Below are experts of layer 4 (counted from 0) of a mixture-of-experts language model. Rows are named router (the router's row for the expert), gate (a neuron's input weights, with its number), up (a neuron's input weights, with its number), down (a neuron's output weights, with its number) and show model dimensions 0-255. Each number is 200 + 30 x the weight over its row's rms, rounded and kept within 0 to 999.
After each expert's rows: "mostly gets" lists some tokens that are sent to it at least half of the time; "comes before" lists some tokens at least twice as common just after its tokens as in all text. This comes from a sample of Wikipedia text that the model never trained on. Tokens count by the router's weight.

# expert 35
router,204,182,208,165,255,219,219,194,183,197,213,188,206,175,202,241,192,184,167,158,160,172,164,231,245,189,174,215,222,183,169,174,190,192,178,208,197,203,226,217,167,253,184,189,230,194,241,182,161,208,202,250,159,165,226,198,181,158,185,174,178,157,254,217,142,231,197,239,195,210,185,198,201,182,177,215,164,183,185,157,140,172,232,191,213,172,202,219,201,205,189,229,220,221,217,221,141,270,216,244,232,266,213,202,180,148,185,175,209,246,205,176,166,167,245,233,164,250,190,154,182,216,210,192,195,199,220,171,222,204,202,236,207,214,196,226,164,196,184,211,253,190,195,176,260,209,259,187,223,226,235,270,149,215,198,215,216,231,229,191,220,241,219,241,183,166,204,169,161,147,149,159,278,212,181,183,154,175,233,218,201,233,192,217,195,154,267,208,156,199,219,228,208,195,223,214,185,167,128,237,239,305,203,198,192,178,252,238,194,232,190,166,161,168,170,213,192,182,188,211,207,211,140,221,210,220,231,169,238,217,210,210,219,193,243,169,211,169,207,212,160,225,227,185,232,279,217,177,207,223,222,210,256,210,193,228
gate2,134,186,154,213,202,289,188,168,197,199,217,186,127,219,187,188,258,230,221,168,172,217,135,231,181,204,170,199,172,160,203,170,219,206,168,167,193,206,153,150,194,250,168,221,168,201,222,236,176,219,196,213,149,206,229,199,189,198,216,158,223,224,222,219,206,203,163,165,237,213,145,211,196,220,224,259,177,174,204,170,167,211,203,177,167,195,218,196,192,231,219,204,207,211,192,217,204,140,184,193,210,181,259,148,231,203,202,215,217,140,162,188,239,173,201,182,187,224,204,206,224,259,143,177,249,204,223,163,198,183,223,201,228,218,221,230,183,200,173,204,201,223,227,186,207,227,207,211,193,153,206,255,229,178,232,182,281,164,137,200,206,201,210,213,213,224,198,159,212,171,158,206,218,187,210,167,194,157,178,195,206,217,193,210,194,217,229,246,219,161,220,163,216,195,250,158,191,206,155,212,151,251,226,157,200,138,179,158,160,166,189,170,219,224,176,227,211,284,177,251,165,201,261,234,210,237,246,202,194,237,187,231,171,195,211,224,196,188,238,188,230,235,171,238,236,147,169,199,201,220,206,279,223,137,191,206
up2,205,191,185,192,208,175,182,238,231,261,171,108,188,195,205,208,155,177,194,178,213,254,216,203,173,149,197,196,206,178,194,197,180,190,260,180,250,225,238,196,175,225,153,232,180,207,216,179,240,226,182,171,249,189,169,179,199,205,162,212,275,200,237,196,155,195,193,210,167,141,214,212,194,112,167,213,185,163,151,212,178,188,218,272,234,233,170,222,259,204,238,248,175,186,133,181,271,236,274,186,198,209,261,214,224,192,239,249,238,250,205,219,163,183,209,221,248,177,199,167,171,188,192,182,155,243,189,184,274,211,176,185,185,203,175,212,193,236,238,173,198,202,222,212,244,199,207,178,260,208,216,229,154,213,185,179,218,163,149,199,199,191,223,189,197,221,222,227,149,232,194,226,219,197,259,189,211,229,197,199,148,150,188,206,209,232,168,271,187,218,194,202,194,182,200,208,212,182,196,195,175,210,178,168,258,265,231,185,186,200,179,176,196,200,235,198,216,176,222,173,233,241,215,211,211,193,238,149,190,181,216,181,219,230,184,205,199,209,189,215,245,188,206,165,151,179,196,237,201,190,151,199,182,219,179,140
down2,168,201,157,150,211,196,182,200,208,221,185,170,249,185,209,171,213,239,189,202,189,160,191,167,172,272,238,223,183,208,195,190,178,179,209,172,158,227,123,195,211,229,185,195,215,143,186,202,156,167,217,196,158,245,194,226,179,262,244,206,167,259,206,234,205,173,205,181,204,243,156,185,247,207,205,212,202,220,142,193,166,182,232,179,183,221,227,202,164,190,241,234,241,185,188,244,231,87,186,261,190,190,249,172,227,210,235,193,203,166,196,191,246,167,199,138,188,274,179,202,186,189,189,162,212,235,204,194,181,268,168,177,302,197,180,176,204,207,189,205,226,202,194,191,173,163,154,220,202,180,191,185,195,201,247,180,202,190,204,217,137,204,215,215,167,184,224,228,247,165,156,194,185,197,214,237,201,158,226,224,221,195,237,230,162,191,276,187,205,218,211,237,160,178,277,162,211,204,205,186,188,212,208,124,204,184,169,187,248,200,223,210,174,198,204,172,219,227,186,191,187,185,184,221,184,212,215,176,185,220,224,191,231,206,218,244,199,169,217,185,236,197,215,254,223,148,242,199,140,249,197,229,213,205,212,240
mostly gets: "km ", "kg ", "ft ", "century", "States", "})"
comes before: ", ", ". ", "\n", ".", "-", "'"

# expert 30
router,218,178,187,187,179,204,182,198,187,180,208,192,200,264,161,191,245,191,209,198,177,155,196,241,216,264,180,290,197,227,193,219,201,206,150,221,176,214,170,200,146,203,174,188,206,239,189,182,224,210,253,277,219,235,158,173,185,190,215,195,177,136,247,182,162,191,212,199,266,158,214,178,200,159,169,223,191,153,177,195,203,253,201,206,202,249,179,193,167,203,183,199,236,155,239,220,189,179,205,169,259,184,185,204,216,161,184,232,188,158,161,207,196,256,191,238,184,134,218,217,210,202,202,213,212,196,189,227,223,169,191,185,225,243,222,201,145,194,183,222,200,246,180,89,185,209,196,185,211,183,183,190,206,189,248,190,193,266,239,245,218,198,213,212,192,165,185,136,215,206,190,199,209,169,181,220,176,174,234,203,200,203,182,208,204,206,207,169,194,229,204,166,176,133,180,248,208,157,167,186,179,199,174,137,257,205,225,216,210,210,196,164,209,178,232,175,217,191,166,206,253,235,247,192,207,193,187,222,266,215,278,193,189,159,214,272,249,178,148,201,182,181,182,214,195,237,122,186,207,189,254,241,217,186,208,209
gate3,181,219,215,232,157,206,168,185,168,162,225,183,174,240,162,195,198,97,195,147,160,119,191,220,201,157,229,242,190,235,163,142,212,223,220,204,257,192,239,202,232,231,268,222,204,205,212,179,225,158,156,191,231,185,167,228,221,222,150,188,180,226,225,206,182,211,176,208,157,152,152,143,237,190,179,160,180,191,235,204,236,181,191,191,190,146,246,205,163,165,210,206,214,167,204,227,167,164,215,204,228,192,220,258,185,192,210,220,208,188,204,213,190,228,153,245,163,203,220,223,143,211,206,206,260,208,238,204,185,168,165,190,200,215,155,218,200,185,186,225,163,199,217,193,166,199,221,256,187,190,194,213,190,199,225,212,177,150,232,250,136,189,193,151,203,169,206,213,175,210,199,217,218,131,204,142,217,160,179,187,203,206,250,194,233,210,248,129,219,237,224,157,207,193,224,220,225,222,166,153,221,172,207,249,193,217,225,191,236,169,174,211,245,144,188,242,228,221,228,171,178,217,227,206,177,206,211,200,219,226,188,193,191,190,176,191,214,219,133,202,176,246,206,212,185,198,229,143,187,242,185,274,262,214,198,202
up3,142,202,172,241,215,236,164,243,216,208,203,147,175,181,210,246,182,189,199,219,215,204,186,197,216,247,195,162,209,221,142,241,183,189,204,149,161,213,176,179,221,244,157,200,168,212,193,240,164,149,202,201,208,204,243,259,187,223,186,196,139,184,205,183,221,257,249,206,225,159,202,139,250,182,166,220,162,221,227,205,244,227,237,179,242,217,197,187,198,202,221,170,191,204,182,184,206,236,188,181,203,192,175,249,158,207,164,215,234,210,200,195,216,205,194,231,174,181,216,209,237,182,168,184,211,120,231,199,163,199,174,216,213,227,219,251,172,214,186,113,167,203,220,157,196,153,198,196,205,222,192,223,212,234,170,166,167,250,160,195,205,196,169,204,234,210,251,189,193,169,170,156,199,200,149,195,180,130,204,163,166,214,196,233,205,217,176,146,161,161,166,237,145,184,218,187,219,195,197,145,155,196,147,225,239,184,184,160,236,144,146,204,213,186,163,244,207,250,196,209,177,232,207,177,266,220,184,173,198,205,197,166,187,230,201,200,144,240,219,210,226,161,182,165,229,232,165,142,244,170,251,257,188,223,195,211
down3,170,241,226,172,226,179,199,199,219,192,183,189,183,171,194,203,176,190,231,217,192,221,225,186,236,140,207,198,233,233,232,221,214,214,180,198,209,210,247,244,202,161,179,196,203,247,208,157,137,144,178,185,131,194,188,206,175,220,247,232,195,235,225,189,242,200,182,224,214,163,196,176,202,188,203,237,233,143,212,190,214,153,234,201,193,223,273,141,197,232,170,214,184,175,182,174,178,241,184,241,199,203,189,213,160,156,240,179,254,290,182,181,140,168,232,214,183,204,191,167,207,158,195,175,192,216,200,225,206,190,186,210,196,170,239,115,182,203,176,180,185,113,251,190,266,200,180,147,223,252,240,154,215,247,196,209,208,216,197,168,191,130,196,176,226,175,156,165,186,174,167,214,182,229,177,153,203,242,200,182,160,174,207,242,178,208,171,204,175,208,201,209,221,190,238,135,216,218,231,230,229,205,218,200,191,208,196,120,164,155,202,162,160,185,235,168,238,206,198,192,183,188,208,223,157,218,240,198,203,173,157,209,178,171,203,184,174,210,190,184,160,170,204,232,182,239,267,194,181,163,194,216,190,181,251,262
mostly gets: "between ", "-", "by ", "of ", "against ", "each "
comes before: "the ", "a ", "his ", "their ", "its ", "her "

# expert 11
router,202,201,263,193,245,215,188,179,163,192,205,204,241,163,194,187,165,266,164,166,222,200,243,162,199,185,162,205,169,258,148,218,159,170,228,190,136,215,235,246,178,206,128,200,233,255,168,216,205,218,156,224,240,213,193,179,217,165,174,190,232,181,233,216,162,217,178,187,212,185,251,175,202,198,136,212,184,184,227,184,194,123,155,224,178,205,215,240,209,199,221,212,214,229,247,220,179,270,220,211,227,211,220,204,156,266,254,206,189,185,227,207,157,177,247,188,169,159,219,154,195,208,243,215,233,186,234,191,208,235,194,189,192,210,180,160,224,204,263,206,227,171,128,188,204,188,176,132,170,167,200,184,179,229,178,206,222,195,275,249,220,204,194,225,171,185,204,143,187,156,216,202,197,214,211,218,189,166,153,239,163,209,201,213,183,184,209,243,214,255,148,236,180,210,175,210,185,178,172,187,219,209,199,180,185,158,227,213,190,199,207,163,217,194,212,204,209,197,203,220,181,156,235,174,203,204,188,190,215,225,252,225,227,243,167,181,260,213,241,200,170,154,201,137,171,194,226,132,170,156,229,221,216,240,248,214
gate2,154,166,176,209,198,252,185,188,207,231,183,216,139,256,179,189,264,240,180,161,166,211,155,203,185,219,195,199,155,161,189,152,229,234,194,188,168,241,175,148,204,224,195,202,180,207,191,259,210,211,203,229,185,233,220,179,195,218,198,178,253,235,197,206,218,171,153,162,234,213,135,205,223,230,194,266,189,185,196,192,161,199,232,142,194,206,213,227,227,227,211,200,175,206,156,217,208,148,189,186,231,198,241,139,210,202,227,225,201,157,151,183,249,179,197,189,233,208,207,189,219,238,151,180,227,188,236,189,178,201,194,169,243,191,205,213,185,193,176,191,215,223,232,166,198,214,181,218,161,183,190,245,188,220,218,203,268,130,168,223,194,208,201,194,202,228,207,175,188,186,142,175,240,187,209,182,209,143,217,183,202,219,242,238,182,232,191,276,208,192,189,179,203,168,243,180,161,232,174,230,148,222,201,162,216,153,195,145,187,171,212,194,243,245,190,210,211,285,152,240,143,228,229,244,221,255,250,184,195,248,187,208,174,166,219,173,211,209,194,203,244,233,144,218,241,141,191,241,191,217,229,263,241,185,194,200
up2,228,179,177,186,228,174,212,259,246,234,188,107,140,182,214,229,164,173,229,139,197,229,196,216,205,145,189,185,186,181,183,197,185,189,277,178,211,209,231,187,178,237,168,206,182,199,198,193,208,218,167,171,253,208,198,196,215,193,151,200,259,185,226,183,138,195,188,239,178,190,219,184,209,108,139,215,154,174,166,192,150,174,246,246,212,204,168,227,245,222,221,231,189,194,154,203,284,227,266,165,198,201,231,224,235,181,248,223,239,223,197,194,182,197,234,232,230,187,201,145,192,171,206,183,169,224,209,157,253,186,164,172,226,223,190,211,214,240,218,164,216,186,212,194,256,189,207,156,266,214,212,231,149,198,195,202,210,158,175,173,193,166,250,208,225,202,242,181,128,211,162,186,250,205,271,198,191,217,198,203,153,147,197,189,209,222,182,260,180,202,171,240,189,189,218,207,234,227,188,201,207,195,192,172,220,222,244,161,188,198,158,165,211,181,176,226,210,225,200,181,250,230,194,231,219,168,234,169,195,222,221,180,207,175,184,190,197,237,232,185,239,217,184,148,172,200,183,234,215,186,156,183,199,222,178,183
down2,132,191,161,131,181,184,163,210,240,225,185,185,247,209,201,188,207,201,200,199,216,194,217,160,177,233,226,242,198,211,201,192,185,181,199,223,151,238,144,216,216,233,192,193,200,168,170,187,214,205,224,222,150,243,200,204,163,225,230,198,233,277,173,187,210,187,195,160,234,247,159,176,244,229,203,210,215,220,131,184,169,179,265,174,167,203,183,159,198,176,210,230,241,187,221,214,224,108,222,241,185,163,268,190,234,215,263,227,227,143,200,185,232,198,186,106,141,234,175,221,215,209,183,134,209,195,217,191,215,256,136,163,252,236,183,212,216,208,187,213,241,160,202,187,158,198,149,209,208,204,193,235,188,200,246,183,183,188,170,217,147,206,194,211,163,177,227,223,232,164,178,181,200,186,204,201,203,191,234,215,235,173,194,193,149,210,273,222,193,200,223,233,188,164,241,168,201,188,174,209,173,197,177,155,164,197,156,170,231,202,217,218,220,228,176,165,202,192,191,199,192,205,210,186,146,204,196,164,210,248,217,185,210,184,201,229,184,172,208,157,254,226,192,249,221,124,208,196,178,234,211,235,156,223,199,245
mostly gets: ");", "tick", "United", "Boot", "lex", "neur"
comes before: "\n", ", ", "s ", "\n\n", ". ", "; "

# expert 17
router,203,234,228,215,232,195,196,201,192,209,194,188,199,200,196,182,228,189,216,156,233,199,226,202,239,240,149,230,203,273,189,213,182,227,213,200,162,227,234,249,215,177,207,216,170,205,223,202,192,227,260,240,202,241,195,199,270,233,205,200,206,211,229,168,199,174,212,196,169,164,197,179,176,170,181,288,227,179,165,180,148,191,201,178,178,232,207,213,179,174,174,151,252,209,250,240,225,233,204,225,216,214,208,168,229,180,179,210,170,167,202,199,261,217,174,189,175,181,187,168,166,139,228,153,211,204,190,128,186,203,154,202,233,201,199,186,214,240,240,249,194,229,141,146,160,206,223,221,174,232,216,211,187,193,177,232,202,187,214,230,182,228,180,237,229,176,152,182,191,174,199,180,187,230,218,163,171,180,200,182,203,162,191,214,244,196,197,202,191,242,191,257,256,132,200,192,163,187,206,206,214,146,170,201,166,181,181,192,171,190,181,258,153,175,201,185,225,315,163,193,190,185,187,159,203,200,149,241,279,204,222,160,153,153,237,185,215,201,213,215,223,196,195,157,283,195,191,230,180,186,215,228,183,196,279,193
gate4,188,159,191,251,228,230,191,237,190,260,171,209,252,188,228,280,179,218,171,222,208,214,185,215,217,180,188,224,198,239,194,222,194,161,200,169,149,182,199,178,253,159,201,188,171,205,229,230,270,211,148,183,207,185,212,171,240,225,181,221,205,220,236,195,242,237,209,190,220,189,250,212,183,213,202,181,181,160,175,191,191,226,217,187,182,196,215,154,188,243,170,224,195,145,154,185,163,239,197,222,162,185,211,200,205,187,121,205,202,243,186,199,239,208,167,252,233,157,184,232,211,201,262,218,222,206,215,200,209,201,240,126,227,167,147,225,155,229,166,199,177,198,197,225,207,196,186,191,189,150,216,146,261,198,143,226,236,194,248,101,175,235,264,192,194,195,205,179,172,161,161,245,200,237,227,218,210,178,192,238,260,154,158,173,181,155,190,194,244,219,231,185,196,225,161,189,176,179,184,176,230,212,161,163,219,204,170,202,211,197,225,203,173,176,264,187,192,238,185,214,185,151,227,207,191,199,170,216,205,192,186,231,187,177,148,188,176,212,225,215,205,206,196,265,238,180,130,218,219,188,215,172,201,274,237,196
up4,239,198,218,177,253,158,174,219,215,170,155,223,184,131,193,221,163,182,218,216,261,224,203,232,202,270,188,227,185,202,148,212,216,210,210,223,178,205,180,218,203,171,229,214,189,191,164,215,226,204,220,204,189,196,251,221,271,207,216,252,196,213,213,254,186,129,228,225,160,223,209,164,233,201,191,196,189,209,214,165,217,167,146,189,194,180,191,114,170,286,190,189,198,170,180,259,220,191,220,172,240,241,195,219,239,266,236,192,222,166,219,213,182,224,179,233,223,199,185,208,195,163,162,207,167,183,163,196,186,241,183,206,228,185,201,180,245,203,219,230,181,216,210,211,205,256,164,198,261,257,206,209,138,204,172,119,228,174,182,189,174,201,153,232,202,168,226,184,214,112,249,164,226,251,215,193,220,166,267,207,233,244,207,220,211,217,195,216,216,251,201,218,175,197,191,178,221,164,197,225,196,203,203,179,174,203,224,211,212,237,244,185,207,159,200,177,230,173,166,235,220,165,228,129,211,165,175,162,176,190,169,221,172,207,153,255,216,168,139,178,232,179,194,161,216,199,200,228,189,223,202,183,189,213,199,235
down4,240,166,150,160,131,252,281,205,208,245,164,151,161,182,190,191,223,168,174,229,179,300,224,192,173,210,204,209,234,177,174,184,180,195,227,178,190,204,211,217,161,222,208,210,190,245,184,231,228,178,211,193,185,167,192,178,183,210,207,165,161,248,190,206,156,180,205,242,176,219,206,190,249,127,253,163,206,252,172,227,169,206,195,152,238,211,182,209,204,262,227,173,218,230,235,125,225,256,191,198,143,220,232,166,194,202,175,254,226,212,180,146,231,203,194,184,206,233,206,222,229,214,160,196,213,200,233,193,192,181,198,195,179,167,192,259,185,226,186,178,195,220,238,184,237,200,249,217,181,215,193,253,243,187,169,156,176,149,180,190,178,138,169,206,200,202,206,178,218,162,176,192,228,211,265,229,210,236,235,239,152,164,161,187,207,213,187,234,181,202,217,195,193,224,218,232,204,213,157,249,202,196,223,214,177,217,156,191,211,182,228,213,241,192,249,227,177,192,165,214,231,118,211,236,208,209,194,214,182,229,232,206,173,201,150,226,184,192,220,171,206,205,186,298,205,198,194,206,163,185,153,155,218,212,217,200
mostly gets: "from ", "during ", "before ", "until ", "into ", "During "
comes before: "the ", "a ", "his ", "their ", "this ", "its "

# expert 47
router,218,190,220,239,195,205,221,161,152,230,208,170,233,239,167,241,175,200,203,208,167,220,194,213,217,183,181,212,166,231,222,197,257,217,197,167,140,232,156,242,268,210,133,210,220,270,234,157,182,236,210,212,168,206,164,214,220,262,202,229,254,185,230,217,199,156,209,157,217,209,156,223,191,216,188,178,223,231,156,199,216,160,203,174,195,209,254,204,181,225,204,216,218,197,208,216,217,212,240,192,260,256,179,161,232,212,175,191,198,150,221,200,145,167,186,234,186,234,170,150,275,188,198,209,204,240,243,181,196,182,188,168,220,249,192,173,195,262,182,200,262,225,195,185,199,181,196,207,167,249,206,228,231,196,172,247,206,199,238,245,190,198,205,263,225,136,189,194,197,169,184,218,201,196,200,191,198,143,176,219,176,187,168,188,188,213,172,254,162,241,230,214,238,195,183,221,208,168,184,122,173,163,171,154,172,170,187,176,165,193,214,205,180,208,230,181,274,214,150,175,155,167,219,167,185,185,193,226,228,223,236,212,233,161,182,201,231,248,199,205,207,145,177,267,219,223,218,154,169,237,170,174,176,213,207,178
gate7,220,202,248,182,190,204,229,237,193,192,186,211,226,216,248,215,179,212,191,170,177,192,200,180,196,257,131,182,240,189,192,212,163,191,260,188,167,179,215,193,176,177,184,181,197,178,201,179,239,199,218,153,196,172,190,232,212,180,181,232,221,195,220,215,187,198,157,143,119,182,179,188,182,208,215,282,188,174,212,210,219,222,136,198,238,142,238,202,176,186,216,218,210,128,187,225,233,186,136,196,243,201,224,118,214,187,175,154,178,132,240,203,220,230,177,193,181,194,216,196,172,220,146,189,162,191,142,242,226,128,202,157,211,234,217,235,212,207,202,247,249,195,249,141,248,165,187,184,195,176,231,191,202,209,175,152,195,204,184,146,207,188,250,223,185,185,160,169,213,196,177,210,177,169,164,173,174,222,237,192,198,192,197,198,248,144,168,186,153,244,198,188,227,211,214,227,196,173,189,241,218,190,208,234,216,219,244,202,224,188,187,139,142,213,157,174,159,175,190,241,206,172,213,204,262,189,188,214,167,153,174,232,170,202,197,140,205,180,239,195,177,257,185,183,234,201,202,200,255,217,208,209,205,213,219,276
up7,235,221,198,167,198,212,183,228,185,195,176,221,197,158,223,204,208,144,223,146,191,159,203,184,240,253,192,206,173,199,187,211,107,146,161,182,223,177,157,198,160,186,181,213,252,217,215,220,227,198,216,166,199,184,176,178,255,186,184,223,164,192,217,208,199,232,180,176,214,213,224,156,174,187,196,187,214,187,231,187,209,202,189,264,195,183,177,149,230,193,201,193,184,257,187,231,187,232,219,153,206,268,204,250,179,131,177,168,188,234,231,196,206,208,216,225,212,168,197,210,181,213,173,165,182,186,150,175,192,197,146,159,263,178,217,239,236,206,183,131,206,158,215,241,211,157,199,171,178,195,222,179,180,166,151,185,166,181,218,198,171,192,165,213,201,269,189,197,212,199,164,188,217,178,172,161,225,260,195,192,220,162,187,170,147,172,189,177,230,214,195,258,161,178,160,144,186,246,181,191,189,179,167,224,198,272,218,219,182,162,212,184,253,218,183,219,193,151,196,246,218,201,147,243,242,153,239,212,203,233,193,188,185,180,234,204,124,149,185,184,187,224,214,178,194,217,236,207,177,200,225,298,223,152,243,217
down7,192,189,213,171,201,204,156,152,157,184,202,261,209,202,218,174,165,218,150,145,188,240,226,200,275,187,207,225,180,202,223,213,182,192,172,162,188,187,219,151,189,187,209,186,200,195,215,247,251,208,157,240,214,196,204,155,201,181,188,240,218,136,199,223,186,187,178,192,173,210,149,251,228,154,166,220,187,266,188,196,185,179,228,177,192,171,159,210,189,180,197,181,161,195,194,241,230,191,155,213,209,182,173,151,163,196,185,223,209,184,221,284,147,174,214,196,188,180,229,186,196,205,201,193,230,183,190,207,201,180,161,236,196,207,184,178,179,213,222,185,189,194,219,164,227,231,200,191,233,239,196,195,175,175,194,217,213,175,150,247,193,207,181,242,210,179,194,271,186,231,217,222,138,189,242,155,203,190,214,197,238,194,281,153,196,235,202,241,223,159,173,162,236,161,159,196,188,221,205,163,196,138,177,238,194,234,207,190,177,190,194,146,205,133,174,185,228,143,200,185,216,285,190,113,173,240,165,145,231,173,199,209,277,226,209,188,165,189,193,233,249,164,162,155,219,177,207,174,252,235,222,177,205,181,214,212
mostly gets: "include ", "joined ", "worked ", "find ", "received ", "wrote "
comes before: "the ", "a ", "to ", "in ", "by ", "his "

# expert 9
router,182,220,209,213,201,240,219,197,148,182,243,294,208,227,209,249,182,170,179,193,190,202,272,200,203,232,183,202,216,217,198,163,162,146,205,177,216,230,182,191,182,233,195,267,149,216,230,187,221,198,225,219,239,203,203,156,220,183,168,212,228,151,222,163,171,147,186,220,204,186,205,173,176,180,197,208,257,197,172,156,200,218,131,229,256,171,187,204,188,184,234,214,209,175,183,249,213,237,216,197,210,173,172,188,233,169,181,225,212,178,218,164,195,246,151,193,189,182,222,189,216,246,207,205,186,218,147,184,240,207,141,210,258,230,88,238,204,161,186,179,218,212,206,160,221,214,215,187,186,209,157,178,198,199,208,165,180,202,194,202,209,196,246,207,215,199,160,183,241,179,191,231,200,229,165,175,177,162,205,209,159,190,257,218,220,244,190,214,248,205,158,270,238,147,201,190,207,198,178,191,184,104,175,193,260,194,226,258,200,215,179,157,174,188,234,203,250,217,196,184,156,214,179,216,186,255,195,228,191,264,233,212,206,224,221,220,255,200,178,241,230,190,242,149,202,249,207,215,209,194,179,223,156,207,172,178
gate2,142,173,186,197,211,225,174,179,175,216,185,215,144,230,162,179,249,239,179,149,169,208,157,185,150,215,195,212,179,159,190,167,225,229,175,196,190,222,143,138,190,245,174,217,172,217,220,222,185,235,195,204,179,212,241,211,206,215,169,173,258,252,212,190,186,184,182,181,219,218,159,211,191,227,184,231,233,191,227,208,170,174,185,163,175,218,217,196,228,210,223,165,208,198,171,225,199,135,184,188,202,210,255,144,230,215,229,240,235,184,171,185,262,191,193,190,214,223,215,210,218,209,135,163,257,192,234,173,219,193,222,208,239,227,220,200,182,193,187,189,191,255,234,183,232,199,165,200,159,161,197,226,214,224,220,195,291,145,188,234,194,213,181,217,166,230,214,182,214,197,143,185,232,200,210,174,175,156,195,229,246,207,238,221,212,247,210,235,193,181,227,154,237,188,236,151,161,225,158,244,166,243,176,142,250,137,171,189,187,173,189,204,223,198,186,183,198,291,190,205,139,208,259,242,210,251,257,205,196,201,183,195,168,144,232,177,180,190,236,192,195,223,152,215,221,143,176,236,165,242,217,235,203,193,200,187
up2,205,191,165,204,223,179,232,239,230,206,185,113,192,205,214,218,149,196,198,136,223,259,191,211,197,167,194,220,190,204,205,189,173,225,250,179,236,196,262,196,214,226,176,226,165,215,212,211,219,217,170,217,204,212,165,161,224,205,123,201,270,179,224,187,157,164,197,210,183,136,229,184,191,104,136,209,150,180,162,200,150,157,224,233,237,229,200,212,205,223,222,234,164,171,149,195,274,229,257,180,194,233,250,204,235,191,212,201,242,247,136,174,175,217,214,207,227,193,200,150,156,185,184,189,171,215,181,162,251,191,194,173,190,199,211,209,184,245,262,158,183,219,208,220,250,176,210,144,246,181,226,245,133,212,208,188,216,157,182,176,211,198,241,207,218,202,261,201,131,207,148,187,194,181,252,170,179,235,211,198,174,141,190,217,192,198,151,266,179,205,199,176,218,171,213,223,217,200,189,217,209,173,182,159,235,235,223,165,183,200,169,192,209,214,195,215,206,173,205,197,244,224,214,205,164,193,247,175,170,203,210,185,207,183,194,197,174,214,234,208,238,195,179,188,181,189,165,219,196,186,150,192,192,218,149,169
down2,184,193,189,161,207,215,166,182,208,234,183,210,238,228,171,201,213,237,178,235,195,185,203,169,153,229,224,255,187,221,210,153,187,196,180,210,156,224,138,196,262,237,161,207,197,172,155,213,210,214,204,228,152,266,197,185,155,232,210,196,171,268,186,187,200,188,222,161,206,238,126,164,225,196,218,172,180,201,169,184,156,202,212,190,194,204,183,202,152,212,254,201,227,187,170,209,229,100,196,233,202,184,257,188,207,218,235,209,201,188,212,217,245,208,222,128,193,260,206,236,193,207,174,137,189,226,211,211,192,277,165,179,234,240,171,188,205,219,213,224,216,173,206,200,193,216,128,185,210,167,200,215,200,185,253,186,211,190,200,198,185,237,199,191,182,206,240,211,230,184,185,208,206,208,230,227,199,179,229,218,228,229,216,187,143,191,308,215,186,178,185,194,158,225,277,195,203,207,214,204,156,176,198,191,190,174,162,213,223,176,238,221,191,229,165,176,223,242,200,196,206,225,215,240,164,225,219,173,203,225,241,236,234,200,181,221,200,129,223,204,258,232,184,256,190,107,211,215,166,237,229,223,165,237,226,223
mostly gets: "er", "el", "ed", "an", "ent", "ard"
comes before: ", ", ". ", "'", "s ", "\" ", "; "